Below are experts of layer 2 (counted from 0) of a mixture-of-experts language model. Rows are named router (the router's row for the expert), gate (a neuron's input weights, with its number), up (a neuron's input weights, with its number) and show model dimensions 0-63. Each number is 500 + 50 x the weight over its row's rms, rounded and kept within 0 to 999. Numbers have three digits each.
After each expert's rows: a language model's description of what the expert responds to. This comes from a sample of Wikipedia text that the model never trained on.

# expert 6
router:536487508493522511493491568505570491501561485463463464491556410472525585492424568439554494408448523531372504488496544505501533481496442527524492500507540518509491451467543440567550487585466502
gate0:522440381563523487549488490527510538542572466563495514487495540556489465351491445608516362419406534466420448566530469475483424636509404616461496480474441481503553525521501502563459441550461404
up0:474493476447442457514438425516423588478544494471502481477523503467504491508511437441515420367463529482422504527473467515452582518569421584535476486505444543435525490476493548496617598500402476
gate1:515497554570462475512595517536515507463460461533575469585491489500491548516490548488561549485469409551370525458543485449556534454491449422473513486404451509523445494411526450513478513526419422
up1:473503584492495493532549543544457504542483482491581523479509447463496512497479565494621445481459390477445480534549510441565567473501524473420464539372503461451523464444584568560476508517450467
gate2:418544454538495487480522464589541421441484437490547557466485480505467370488525520515568496513488467502420488488454457499523480551589426440522545546499489472533484508538469506462481507512543571
up2:382529493523525521424545526559584495522530538476525558475498519479541465520508540439596509499454427497460484504471440443526524460546426430518500603501458490472456519543428604511505457556523559
gate3:416425447387593497536424458463477535532549485524572473619567662490510444458536511509522536492556415537514491499448472468501489503505447451630506521507496481491466485462527485507504519489464504
up3:426405485483582464560558471484513496496528472514503470470552534523429515469463558552525476426481468532489557503492490474452510412488474493595597525507509538484493410497410447532553520445398621
gate4:510542587508486502560520505485516455490450457510515623502456490476531609584505483514548442494472566492583471481498550404551486492560463485452520514488520429487473383598510583512453472555549482
up4:501558511518448475427530480465454498484530484485504547599459547530495610578468481460474498408516554387507500489455501395585528431468488408437526608536504406427532410583501525505436463561578523
gate5:479574548528490487541547531484544551441533526492501512428557494623560515490481467482517453528507456475378534589451526496478480446511508481455497483494483399428580457467561527501589510538459431
up5:488533566535562501461459536497523452442485596515550591574530428522483552406393513565538518481497443561494486531440455380568500464587466509398501459549451448478528515470499493469539523518533470
gate6:510522501520525484463452515601480449540514494487500457442480563517542504345511546458439474486606500416500520492577376448498433463460492559438552506517489515504580585535543427427457517508468427
up6:573439554571564504463492503503606503480429446465515514448498492515453529522631545524468475499424589564512528576471529524511493529515471489446536417546487476566507489507506455589495456515533523
What it handles: Word-internal or final pieces such as uel, oot, ight, bles, often after Sh, h or u, plus year endings like 996, 025.

# expert 18
router:528454593504472484485456544565501510570520564516473506561506487574565488476458443498477643546551581550546497490492475584519535435535497431463520481445409435479473517482491381435523534421548602
gate0:550604601448473484453445540505570519505541475535520469528582500578462461443466427528468522506484506478515581531461571439482448450493475605460508544536515470428559443570496441431514464550423508
up0:544599589459446491463552564464564549532512511529511463491532556525464480502537397541415456477487442537624540495531486500566449504524469534316489496515514447485501574596506381490530533534415498
gate1:550506523505441499425572537442538462515548513453514453470624582410503598426511394533482468506639500477621447454555450522522532497492502550544449505502539497472516485506591454520482414447519472
up1:514523471467397469467439429496487501531543464467523507467615538488460504449494470434575432414578537461551486504393402477453602466601512529529467511500459506501547484538523458414536468454509492
gate2:518551519472609482447437544538588492441585504566551488597457511543519489377454424466601448512476557601402478551515505468451418466507512390501498526520512476526466395543505509392466556526445533
up2:482519502505552486485473550566564473459523475496602482557421492487443465424471461529536478489497533561535423493500502445448420444510511462547474491519482525501483474529516495411476542556492560
gate3:487394474532424434509573478525556526413456526552416442541533532587577507505526462472491550483599451455516586413383557572512467574518461511549495573485529560422473517492517513443541494500425494
up3:526507415522381506548446455576487522504421477504400467481576551576545488549549411488372523486539484540499580450497549524494539473526529532491489466533578487355462472542503501467517479575392477
gate4:529502509480394533456480485537483514509463567377588453485457531512546489443543407602554505452487492448470516443492518461574490546589477436538550465483480443452508479505506449501476521409448504
up4:540546586491450499516571498517504606522477520381536498462477461502485533518531461588517542437506501553474460498543532504495447520519507398534524513502488515516471539471553376527459481474399517
gate5:492467626522523486530495561465474514483425500390520515589527492491546430578506481504546606507454542506582431449545526433451478514536541481522480535476436464474445463511468537528494532495526417
up5:516452521468520528543500529495493493484469576460503502566501500526522416589495465518515524549554531560643556425540552491447437488596551531552509515424462498548450535524454558470507545521509478
gate6:513448554556474528489560544468506507485536466439529555515505460462504432537496548466466540507475516518560555507529484504489490610583495574529457467515603355477489471419536459484538571445549447
up6:504583600450583534479635586564583535488482527531619529408565365426506427493432526516509520444436492442498507581509447525501461489509467497463501505398515465543484458515431495489490561444486481
What it handles: Assorted name fragments and table numbers, like Al-b-uquerque, child-hood, Gro-ton, Assembly, plus motion verbs like pass, travel, grow.

# expert 8
router:438532508489505456526625429499535493492432570559440432519384538500559471604469555499493670580495553481492528469527521470535473466519521491452560504500513465552497484567568572572500510448566525
gate0:568495471463493549495517417460531435633487518426470499528601523419564499546487488445524506550633454509578522497405482466406539492470476552470469437561550532491447440534485517566572641490549481
up0:473565506547532511418512398465541545604385504502422445452655512434518517486447453492498470514508424562458560473372484448529474538494480527452517501494497393420542474608463469419488575525509434
gate1:426542571485465456463494496410505488548407499442492462447484573435588519492501506616467518564560463514417465414544575514566465493503483581453463603478490461515516539561504482451515639556509476
up1:480531529528440450466560411397484498530419495508463500455562557489511528561517536555416512487563507506454573555488508478558496415441479604518477526500499475531470548598570543479457550596481496
gate2:395518627470522460503481498480577448517500501408414499528478524454494478522450569499471609532608500460502515531579487486531514529572514529447473533548525503536494472566556569496542525400541517
up2:390510579366567477447571478399576455613542443491489494446480526387496490473558510533427545463483485522585473641554477409589506520524519492418522570516527463452555447502513567466533550469489519
gate3:453523516508471466415470466523469574507508455457477494469515460500537533490477427464551521499578497538542630495389503457512465411529471550515473434486434449476494502494550533432615517535501483
up3:477520518401476437575501372443461531559535451477498481529488565559566552536459441496528567556513496498504594539445522450434477486529490512507447425469364440518524519562525578503526488549529423
gate4:535498405525522551467502426504538459509484562411547527477503579454422584471514453532509498496537436573481590470602379571563514459578487507412510575538444483567612524501489499489520476483437492
up4:458441513486526538436483457485569565539529560572385613568472569545518416406576439468598455470490549564548507452556538475467481541470487388540521490570501555480520430487507488423523548496507484
gate5:546460529379499389573540518565512457482505422371483547495445547488537419553421461433401577481504476504538537434462452417472497521531545441475552551519545568501465436502539527545472444476526453
up5:547516536404494399508513454494578447468525433447521477554453568479518417544513445465531475491478494558569474418473575461461577541513493438493586417502451557573500504505530519573432534516543484
gate6:427554520473570506448530470522506495467502502516509461463549560500495586502488401439651538475554566452405575527535540482584490479493469477533640464477533502473574558492495447404480507465594508
up6:394460438450484482468537544484567476493526485520556483515537525536437606489490450561548486493524619567438482490481572495538465409488497554373509460484558544536499517555493413519417529468555502
What it handles: Naming words like called, named, known as, namesake and renamed, plus final pieces of names and words such as Bens-on, incis-ors.

# expert 52
router:495457463579477509543431548516452446509531536461537466506436393558495405444498477562603552486399477459491425505481441477458589457532462434422553541486455454422427592517533519535549525498537487
gate0:454492577434496534464458492515492567575478559440586506470486489480495533469466512599536541583515449580455461482514397489500386514465461598443570519493468411510554573543481455532485414505517523
up0:463553708453462481533512449557504577442509532429581537471475430466566491511445464521524514476486454554450420572492425440474422450518486518484546476530481422532539468620507434502410461487533483
gate1:452451577465470404513488475465497515589415465515482479490618508491550461438570513491564504494494482506396550511546430482473462453465516509537486435513471464580495539590424466516501649552484420
up1:405590474488435492483535561435459446526575488489471590504561498574531544478434482578519426560519490506492541470604489421504455499488517534488562506522449637551472587514560508522515513446495522
gate2:553524451530598529354488520528588530383502470497537533461569456479444486540588511542480453474488474633516477465473562488490462485504499466474529423503449452443518533496463438533494627524505353
up2:537560451536579468479423499544510456433469453448583456478539443501583394521536509528433502488558472509613457465463545519503460452499527542517539483487503465443519558466423363467551589526401482
gate3:507487487590529500407435539493445412523469452462466524468552511486474476538492432643561492398426494521488461470526435404405407554534445454471488609589500612444511547525580566586502566593559473
up3:472468426535447539468405503559476437501545450497511569550471525393505513456525438510512548435545500522463470479552413421489424513548454472519517512515481540401515487533546514542462618524489439
gate4:571601544526507504469448441496500546584563538542452488461581498483508405545525505606520568405540561446501561576475495409476526528567505508438468495473468411490448506430513548502510511549495515
up4:596530539491517530522463422444424496512554571532458531537566505443490399496441510581491490438574578454412509482530462452412534571533544506502400519494435478570413461591516532497450500484520518
gate5:474481453544474470477472477495498444476465516576478483583536483526408436553514501557494477471510577533446642454543457530469506535486478526502500454504435524510527491531574439463523594409462525
up5:413493443543496514488504504509507523527475544525514449553557496486451405514554533547511504505529546498497678480468513522485508523465484552544487426508482446444562524492538458542487512497481516
gate6:366477564539513457486587488505465437450607484502492531461526450468482470532629487435535471504416470435446518494621483552414545573481493604516492600527514438566516452513500609474606527498507473
up6:450543501565501458519491341468437427462505516529522568489498507523490451457573425430593424513473565471524441454528443492476514543448529584484484633531474481464552427463502594466556543519450429
What it handles: The and They starting sentences, taxonomy labels like Order and Family, and second word pieces like chol in scholar, oman in woman.

# expert 14
router:542501575514524461501554493468522496506436466485504565490459549449522537491513504581431497460525472513487538555450519481421473596578500443542568589542521453552489571441536504547515453517518474
gate0:420545488513438479468460439480506552551491401523450473463546435593524494516471415501523560488514475605488489485443460461562557459401487479556491568570506454510522482477502548362472488573552484
up0:524577466468377522536574465443525542507437423473499409440517461449515564550521470526472583457553496534481495471431480467530544517478439466582455509582454430513581486477480512457512498547539464
gate1:516546449469491499557391436552518515538495503496450485373570568458592579606573432418466557495583568538436469503461481566506508499472478510500541512531511471434582473498526531448444606535500437
up1:466498500520438536513447518394559486522451535550507510560491504569504400520440549512471490582478515466416422433514522455560409491437489537530447506499484553483428575502586521453447527454527469
gate2:478484478425527511558481515441496501560583543440403524522522571510536485536540523536434523515512486372470354501423595511439501518557489483487565468490486512501475519550517474593483505463561447
up2:409524519448445450507579532558462417529581561494449508543438446529485540484586566462533558533425502484501482502506524548436512506556529534454476518516517501504496486524451519600492483479535443
gate3:570500499472547470488422555403507531395496617458543528563432557465522489521500555421481508483508549485411512424388500500500566505540505461487495500544506426526468485553524541585469433469468515
up3:454521535517538492498443502380514500403454571428509572465527507437470482505417559538500477498470505505480516458522493499426549525532559502584531516576574439516446546543506509543446469577523480
gate4:522483509429478489485500475418558474532480491439497496517701444434554450468470488557527526483517538464544489575485533471527495578512468469488519512476523418445570538570509514440513489585589494
up4:535491507501509537448518514518499528528492539374436533394564504489513513482495534532518554504561552448547520589550515494439432510557462453540489468483463475503607508470553449429480473529612493
gate5:473547603494538496480507407444534476561468508533540538432508496483602412460455497435450443512480364502449555518594469465600484537596568509462597548493482449578501493524494467496437430543448515
up5:451573512397605460505478415485509540530461466515443555517564553495546459483403480456452496545470408495458566572600480479484411536538590491411605432471475470537531448501515475496531387585499491
gate6:527548488574469315557511455456475507525447386445487564505498501503519507552623442469499506460565412508503433577451516552533617503531414498532593445580533472492543518481549469512576457528419492
up6:519533465435504383526537471442451535559494430442560564467483578576558532508562560536519586483573547577483521504524525514574478531484383446526543470519485442468506566558597485443584495428533485
What it handles: Single vowel pieces, mostly e and o, closing or inside names and words, such as Lared-o, lent-e, D-ue, N-e-otatea; also line breaks.

# expert 53
router:510466440432404446490601526572537586424546575557561432498444452535440545490442408489452455478465517459447566431462452515525473500483543483461481547523526452496577535544431510439488513369464552
gate0:466584537559532470507422410617494575492500472508458456504485503446415509544553420503580517485481518557468562484518543583526549478511546514438549497436510445442504426557538566533529527516525435
up0:427508457461509453457468417513397583541536502471513538515467487445586548432515581591546482488503526448512479410558449452482483614525525557553483472490529447418457528449532548484538459493444474
gate1:464532458508434449475485530509465497524635511538437518494467613533461460491516555519569522394498555501528485485450543506478491547494480481608428512539433478530440424659541501499499559610521474
up1:558520571563502472441478456485538542487572558515464415360490441507546454453434549470536467386511534443475573498448473449445572412494457440614485681509482539457440470494530509589490569561508526
gate2:483491489507484552493541480501561519485420531433425474490531427474518523500551479608520531486500457445443523474518533475471542492512513467423546525464513490457460477463579557487586511579553509
up2:505495467553410584514541493537536560500375554531494504530497422443451507506513435604491478545489521471460520565511542556495518477580490469441471520441478450522501501470605692473527405508493526
gate3:529523521448527454453548548436531492456468497591555555484435429532511462567530463518517416550537424547557438498546442593351514598462503514492485453515552576471404439540472443558496550474428531
up3:467487575542450516432525514512634524518475511460522498482417433423519519503495360415474504559563499542447434551440437512481460538519527541475508523590560543391510423551455409524514560479492512
gate4:476460478424491459509444530471498517491464513480531453564466526492499507549469451500454485556465502390509548423535422484457380500572504534504542524455597483516592537579454422531467558489482522
up4:572399454416451570493504613481514410412454507476506467550454513485456482477475388592427510615416558517476552369478412487423504548566476568447483445472571519515593474601525460534468521425455553
gate5:549509501515396500528633456526499521487553530535476515596474596418519390445514516542459449478534464509442592490533415510516392505518541527462521596434495433523477535525449606491480451478474472
up5:514460471528421507539599459552524471514587476476541508576478599425483466399503549576501431545613531526471538517506406492513501502501509511459518538523451447532505542540492604491509535499532486
gate6:479508485570470435488454456519568564463460517546517515540544493520516454516461531589520480504526512487470613446448411503542517505489577530498564484537445479530575612567452500516375532395472439
up6:408522473545578488508469466521539505412481557533562502506498439459441490479500534565536528525510528463445541424504441519520553595530515493477569423526553474579524533498459401539505467469497434
What it handles: Pieces following verb stems like app-, sugg-, accomp-, giving apples, suggesting, accompanied; also "to", "him", closing brackets.

# expert 12
router:458581458545427539468533570483539519535602441506531524469495472519409647527493439427492527441441480408534445532444454489488524455496487412475490542479476461500527443448476442494505455497426472
gate0:442472497574492499457526517529553494513485481416518643392540521488434574497516425473484500410496473544571487498435490486474524469478470429472581584511589488541497388543473511445500443473510424
up0:516502450534460499538544476560516462503500484463542565436533518544397576518512495488421390437526489501574532505447527488562494415463477471576591507523522477509501388538536618437487497473553448
gate1:599535508453418521532433472553416569536442535428500527553500561520479456458534541444535526497494490500516559420485360657500456517448513530456568551600504524520453559518460568410557519491438502
up1:499549451528508511416573448476441574546406547391539530519569606516537495502461518486485520495432395465488565449535520601502526548488414465418524513527596477528490458547539581455550515511442476
gate2:471565546515522476511406508518544438539523504550502499579536609445572517590452461517482470498559513520535617570533572577462539541499485442473523415536518527569468484546348472566492557494516441
up2:466535556485521501508457589535484434517478416508479491511561523476567585630447485527482393467538528444520568532474598556480556536589427459512487379504520519514558499522422492565521527493529469
gate3:554547461462464476516563445523605535482495471601385517464455589462577541513541383538553588506499421521540528568423472482412514452539484506554533502512545522483486541520444534517554486455459526
up3:476504585520553433469496479531514485472561521545431549480439512602578468505614482637575511444492524421587517448504438451432546431500528526501488488454564537458432544438466436474485553484481461
gate4:544516496418574543449520590582485477489471485473565552516523455441495439470476565511477534489544585533514467497599530495428410470495434482567554565539521661528528530429440613521564490588509444
up4:507431524490499501482544541489472459527485502458491514498516485408530492488506517463492578489438559589498490460566566444404535498597468541538522661514504561471482519457441603465530484602469463
gate5:527505499605477495439496547497502486465557464425588473415488454441513523457448457514609450468485568414408418482509399534504436592608454494460537468545460494543516495480525415472511391490443438
up5:444555560571499507476492586433568404500492479456575510551421531463516532519441501387436399483474537548533391534402404451493460533561449429535529447531445505524497520495474464429456504501515356
gate6:480517481462477478476498534493485509472454494478531570470567533575420548501528499462360439466461485539469562431511489545467428433412454556503481498577479526549557357466532514501581523522391488
up6:377502522490540505448458478499463433500539465513461565410465443511493515555444530477495469409504487546414511467423489395507530447477477624490544571625462553445499480509462462504530569516482524
What it handles: Capitalized place or nationality words and initial letters in names, such as San, American, New South/Jersey, Florida, Van H-alen.

# expert 60
router:508488448542517499538526546546498522508441514496516492562386470514425482456627453439525578501570543466547455574527540558497426530505445485502498463413507515495485575487525504518519536519409509
gate0:465516532444462518504478527520567549432466504426505498463531513489517522461501524486492501425495537410458600460474359501475495515524483540508500613567542482486449429463522446532484429487498502
up0:458449460492458523474448459571445531511503393519513461494561568475440479434393472513595418416498495450476481420488484465504591515456551512473479482496477607433532568520512528457661463511543514
gate1:527482448437573470506463516491458425492499388380472559534369455559488528531505537569424540443550494481495545410535427515531510478473526587542460447451477567439535503562480533443581423532476443
up1:509533389437502451476546499565458522500508460504537485488559538606502518422562467461421492483485471458630532445494539462469532553522477516506488541571531574498529410510423489461539471492487431
gate2:358536527496556423505450437474493507504496520582468480595455524501486502524527447522495561492556450561548464532566439473493404521520472431513530522547531461557383477542489418461517549519551477
up2:347471480555447469525483497442402461525505478473458510449525551521429478515521485519505488471596566501510515401522425488541465518450453539496503526478535539582449438532445508469586487565520503
gate3:444494532503370514510423510507528527501460433470423455527496449456523442433473462608533410552559509530527442539479515514571548517507444508464468534513548551426546476515467552563476524534499515
up3:542444507515446493474451498452509450500408438507471486568511479484476529417585491543500492566665553511512497482488520538512442518470550468524476541461416531451498411516449547505503526531519550
gate4:482488490518501580508443577488545448391438495540520570551545533475389487438496515477442425461505554446481573453493463558500401511528533560448518530528536511464569458437536428472503491507499475
up4:560503485520450505453450496615601509499476480555523425484457457487419493421517484500460556512534545466477622510541509491513401487524480558438547483466427554549540494541394567388433500543462495
gate5:450462486611480485497497549527541416446463471569487520553520386521494494466482440434458521508468527476459598540486523638477528490489491468494505515556442575541436397462554554447533416441520464
up5:538459432560487447539462504532557333521431427581547516474537430465445486583543438500432489511454474541579514597526512579492518574484513448522493432470540607525525476513524527459515479494544460
gate6:523566475566473458530501539494412475530521468478479435553520602416477487478526505559481548406457454492537519461535393621432459630462534544531492506443497464575500400455562535428446438476415496
up6:490453466555433451474557544491493526484440536560520481545528498490432494510526532663537436451532440585518517576512513528430537526511527441490517579497562491558466510524455485531399570457426451
What it handles: Words for roads, parks and railways, and the piece ough in R-ough-riders, r-ough-ly, Thor-ough-bred.

# expert 48
router:557620504550490488511477558559538488526551458463534489484577409510406582566507510523589483535461474590527511529451527486508498490539521493428510470552554484483477553424535389555391435545444436
gate0:425510473549451531380504508471526440444502498481458493429511481491544597464428419420523480530518491579456574455470413545524583594546483485473493577541528496493511517446540428444541452508526530
up0:439574428493448488601473558537580498440454468564489489513414558454548516497577436387538397645472559505407530540402471514507536519561529519437569573598507489469463444401499616524524514523462546
gate1:493465549498469479464459528554531496529512441484503499565561491517459456472468493524583403457543525415560495511429439501436466552516532435526353452413461503547583500506630444452540445446424448
up1:483526580447525502412476527524549518470454422472537595515596473461401556536495500492596414420437559513553501635464425487476461544527474434506412445397564450494497466421616459412440425507503498
gate2:535444481489551514522496485547527532517550525447537565519518483589398399431489493490467561540473523474500456487452404589488497477575476451430477530559496417511523422515505429464585517467542462
up2:512475484536543579495539465562547564450491426472542579534506461539392444415482514513479526515464540488421454491456450585517467388536494523498459592541514527445530411491610474471549495493503532
gate3:411544497428473460483520461470570530555530563459495467476516491494436509561527505543534406437561473496430583536490534452500551441570453446465478639498511473515490604504553454491491595494573490
up3:485510437521473449464541445436495537498531451539526495485554531503387559612523397501526486339518461533450621583525557488493524473585461355520550602467491531508543471487531419485474631457455494
gate4:500377440590466481529430451498593511497494551480558646621463560496423481489403500568542483511475546412527471487513415455381516433426498535503473559544539522494408491589516462537413536518468533
up4:455471434537486506493424558495528515532516583516522533702536562406381529473387473601539470509501444466490488477463500529533492451472478494477512526520478520487405484492461512475471488542524553
gate5:543501523499497536539474506440523546487545468341463464473499530483528470566540592513518512522540433368573436565507417557564498554481522619541494493525484473473474483504505504521451459476525539
up5:472519596528572461471487515484393505492532393443458598477453462466617467504494558482524606570534437469551513540503457553495418441512509535583523463515498452517458483525475569480433455481440503
gate6:490601450524570540470486451450593487359471493482516673475527455557598504496511464536514536502432583406554515442517442522591541566513489585529512540536533465488519528479563476472508567474624413
up6:534519494433505584497482502499611500559445356440558559461565419499570530501507478461496479558504454474503525470536469490480540545570510513534540576547527438535504563474539428477526524522476486
What it handles: Pieces following Bel, del, La or El, like Bel-ow, Bel-ie-ving, del-ay-ed, plus list commas and dashes in tables.

# expert 59
router:514521532423583466585510597556559433578477435432503614419437450477445506562505475422447511463522443462474520528448575478555525385469517513524499440552485457529490561417492433471474524524490505
gate0:543556469497459478551425507423578511516445550520524509440403627389482499608479498410429522500641470395506521527486480455464530513520479546586496506514484491503498398503488490474490557463400434
up0:530537485549481487534471494463573577547398481482596546413466503508485497582492470562483482560566543458472471505485477492442431557503430515469456420545400477503522442541523562543524520473480415
gate1:454466578521491450519519489549446421523527449494531515397498504562496534547496514521539471492423513423447519477540444522537626467518489477483489543536437484454529482395474494540450564522433425
up1:436419484572497533592523438560565377437466505488552575444496502517472520566531500416547454395489518498506460464496466562535568487478530472459495507557450537468574532431422420439434506484490447
gate2:524545485434506499560517490526442466574457473484575516508549457533544478490477388559515456482561482605412415503379468527488496547501545520477458530511489455467436495454497529513449478479479465
up2:483511492452506474552437424471538493447524472512527506558544541352527417515517405627477458471472558574384529526422470528521595494529499549464443573510479522428393439491542543407498492467497508
gate3:499506549510517434536472530440387495441523569492528523500496451464523455461537526493457517482501429463510561469541497501507483482533493481489417618578522499529541528510499607569467491476480458
up3:496448529502505470558476490387480476459451447469505577433542390541437479464553510571481442505537517520570464558561580505505426465463521502446428519531521455503439540457518555563514423451501438
gate4:492541388553489510418524553558482517427510502582503538401555395568401487533467406514549505455531491500412549603486491477483500464475506585505563470505569448532463469443439493512485451496530480
up4:468498525454505479494589475500487522410457416458558577447575495516392520525623447697355487460589559444492587560505491529503486487464444477512531453536538465527527509532576461509373486499434452
gate5:551418501520547556482490538469540581547470484470510490512495578507515537491541428421480561525563498433462545452455562537471485561537525475478535416412528498501528502477498419420478551419480499
up5:533390426485463554436426588514551574435483451499518431471490635514487497483500436425429550482616491493410645426527536501550456553481521489409544420477554539535425554537531416460439568420490479
gate6:519455530476356516404468489482500632536530532471534575502516465547461372544440448492547520480555516511430534511430522484470504478589452480486481514489527522527554485465532526380528455451558491
up6:514484477473542500500493524535514572497468381536489510496530525612435414563356454520497439565520456356406543469443495526472468551540492548563525544519477525471536549554483580402535538516512441
What it handles: Pieces continuing a stem, often vowels, as in Red-u-ction, veg-et-able, Bl-ue, Lu-is; also four-digit years and capitals in names.

# expert 33
router:505503541468517480414478552452491439496355578496493531583519552407480517465579554531491496528540544485574534444470556537457508502507513482554510439491542506535557535488557432499426500433526528
gate16:432577525515384543564531508458502505482459470437451514551567566475517568606452504510485506508602440500500457453449471569416501436487488488546461444583488511456503588486541572511422620364497459
up16:461492626459423521437589570491482595631525522516489489495559492510524508462532446461488444488578446530507495524488474542488522498470471486528461474549472409537560483408493544532451503465504443
gate17:501486470476490452449507521385543430498550573479395512477529589467459425547510431496490610495417413425555484508594500501416472494472518524432467453512485500540533477559519499548628481472566492
up17:524523423514325502475479505448435395492620479524540483508561570564511554529524427486491518495566487431543523543554557473427427494510594507500515482495462508551540505484405431484537484537453489
gate18:549518625511533506496497515443392542492452499510460524522528537502468503539473413601495554536514558573506560471479541499431502490446481522483466478576529447547556516534572548454596461447523508
up18:528527551511507494422486470499446483514573454497439502542530533450434453560535446457544506446453487586574614502565498506393519536517425443527512439479506429524459493560539562462612469406505519
gate19:551582593399429492384522484520508539474386449501479518580455520513482388494509486514486514552471472449420508476492568466484500511496470467481525501469505460498466460514438520544540500525563519
up19:493535529466490422449586498465390524495442503417515525546501552525507481513561552518462569500491449515493492422531438432552480469464472444459537453468497492508508525483474510540515481626548500
gate20:522515562476487500416491457534495440470380459466448470543484513425550436529571478463479515457580427588533431458494538480598525452547458562483552480520414556477387512458484532556474466580524506
up20:537547502478517430571499472428527422392380511451512517548459554463549442589476457503520532504608418481488533476488557490579491464539453477525557517596492516540499574482521471557441565583525487
gate21:454449501498494521487437429545550426367436519453551531410510442530549499375471494534485422551566539483492468504497579545391475586494564455508497521522525544554469527578426475459478465492526477
up21:450461479532528525404407436522592458427470566479553527490449507507538483454473562483463490543523544486494398598533543502406424477489536435467464513544535489489533503502535499509547433362572442
gate22:496421451507403418439547493504587498521311440403492550437609518623472490586455583473476625504575530573580526502536382489513507518475490488486541490508519509482532460581594472427530455483498493
up22:488506460453550468543515513474498532551337472456583492419582473557543494491558469523463438487586480474508536514523462492509508524562488561591500443536417422452555534520583543573461420464521439
What it handles: Suffixes like -ary, -ian, -ity completing political or civic terms, such as Parliamentary, legionary, Identity, plus Republic, States, Senate.

# expert 7
router:419491586537536579504546500490439440420527401551543419492589511557462452533480531567510408437480507548470471503507580431464557597517492498478478530532560518448416573509519541496474498462580456
gate0:535424403535584456422571501451465447449409436577529485427527577546586499514558515538453501512452559591412483539515538398483439508530512531506503461534521499571533505565514483528455489459540402
up0:493402454490560477456482587485413476469460385519606496506497551509594500489531510474463501604509576591460463524520517475441494562562503447554471476550525462508487505540545547520491575497549445
gate1:578421549401489496502523512467518504490428473472571465498535556509566577482541424447464502570482462508521503560461477424519485545521411474543609505473521402577501521599503532499447460625490479
up1:517401521375532498492501570436603461496456447584464461560518481593521506502441453474446550564444501573416531583523588484514482545570438502535639481485573535443557509557568486367427482581548502
gate2:465504532506481470434517496525604495498491482477502444507466496386588520553526456523453498506502482532453506515441544519506537517590518525526662487531444532523490464475543546456471521591507445
up2:435470465440526436520481467578428618472513520398528500474489498487511519492555501509445440458591450535533515441542443481470562512533491488499625564456447508518555531427590461557523508409519490
gate3:481494471372487476478450491494539538504353526461494451543559587519556486536442412504495481561601588488500600417531500548505463491498548549466442517536431426425452558529547547436499527532559494
up3:417484473380480474488485473599594499504503454568519435528525574506582567502448489528498526582479486443429524405492519520602473514517514406426472576496486517395479509510544562479543489536540464
gate4:542588511549479500480484449449470440430420556502575459519587485522455498445492457535505496449463568537498533483539479584481542528466466453414532457588451509518571527513525417554472506526501510
up4:524560461536481490507452426452550504420406557520540464509489490536485529509504518561490592522459467508489590579544573588523532406474464496468494482541519435574553528605506431494439555530474525
gate5:580484602515441483450440480549665526469591500481510488545585523516506560556452417416485424416477487441541551415450502493465568582504522600442501484514420405527480438516442447441548517451465474
up5:489557600462496443475384480549511474484545441565496484470532470575429382570504382518501413559544509464518456454495497467424440492478478553508505462560467523553436514471554469441557501517494525
gate6:557445504487498514541542441443489438387516488479445458597566572487466521475543498454488575435540541449512538522466393573501467494553457541492503438520508567525547458447530584512554489480418530
up6:437541473545449509514522508404474456467507442532545519525562478512432516457591561489500508509533406459541480445443454519523419510482468504462472488611486606531535469504497494472616496518507511
What it handles: Inner or final pieces of proper names and place names, such as Pe-ake, Poughke-ep-sie, Lah-ore, J-apan, Killyle-agh.

# expert 57
router:528483436409514477533460536540456565597571537461477478457548536531426484505433501515545560552478504447550506473568520589445531496524441514433517428492443452477567518570500508484510475499499510
gate0:575495507526503500525536423513508529507497509419390521563471423496537392608533496457514618526543461528470501490469492393487513547554501463496478497466512473529449488517446545453470481588504479
up0:549476470514496489483572471492514519464463539487530599550566400484531490557517530433419542475502443529498515466423521544399457570483541507480555523454569502504483460544525411458419473537516464
gate1:545516500453536500506491565451492504515497520554433464426541491506569435481464452551483590515476513478502568448544579541515528446534441542539556484449514512467583553641506535503517503493495507
up1:530516477470450489473389479591505520462513529556488442458524568516523420534389474474534519510627453486525444482537513600431497580587448430539493460436430529407524451491590481529493488482515546
gate2:430505504444563502440540519555506429514517480506604510498541442546449521491469469502470407510529474530445520469557530466494482538537508486579477494511472453489491468442533378608578494544483479
up2:481483536479497481479598474455557500465511468525535485516508534510434564557527452477532433512584596470488506490593463552572522488565437420561415504511504473513505484469483438511603510551520489
gate3:484538539485505501529509471533584479532466515498463535583541548379456486490493454570507451495491528497491539424485502401500513505480501531506531500532455513511519527560416532479581487553462453
up3:544440539433490475572493456481495555589470553509478498570462560422424441601435424601618550507498514444412492445487449392503500517500511498546539493513400461475483469595451584472483552526585455
gate4:493455403492438496580535516607540409503568502493516524419517357548474493506505506562502599482441564546502503515541538401453523417507465558527602505428480524404561559425494488472467458474481449
up4:529486480452495546493545523510517544519440494569500559592500583460389323452529539519597469468442422564502517644562538497513535471495498519464511456505523421509446464490503499508493484485528499
gate5:445523527528505468519633525455497551524502467442469547459525488491528483355488486594506480529454498423500479443472414515501461525562467517500516529530535447474520460533518476427532507495485500
up5:480541553504517395487596521526388512541542452443436482395515468446519483524495510617480493480556465466424497457436464553529488601508504509511499548499511504479542470588524512471586456484407463
gate6:481494394506426525538482512405447542480473482481500546469542486518486534446543481540514482422425585583478484511502579541538480514528485461436511528564462622501484440507576538506555517525550519
up6:460497497499475518488428621463484530533456486462521505455534585556419494496474485496457490494452435615530537439464563471517454545529408527481474492593558574500536579507492645496523616585542497
What it handles: Air and RAF in military aviation contexts, plus assorted mid-word pieces after R or i, like Celebrity, Silebar, Bulgaria.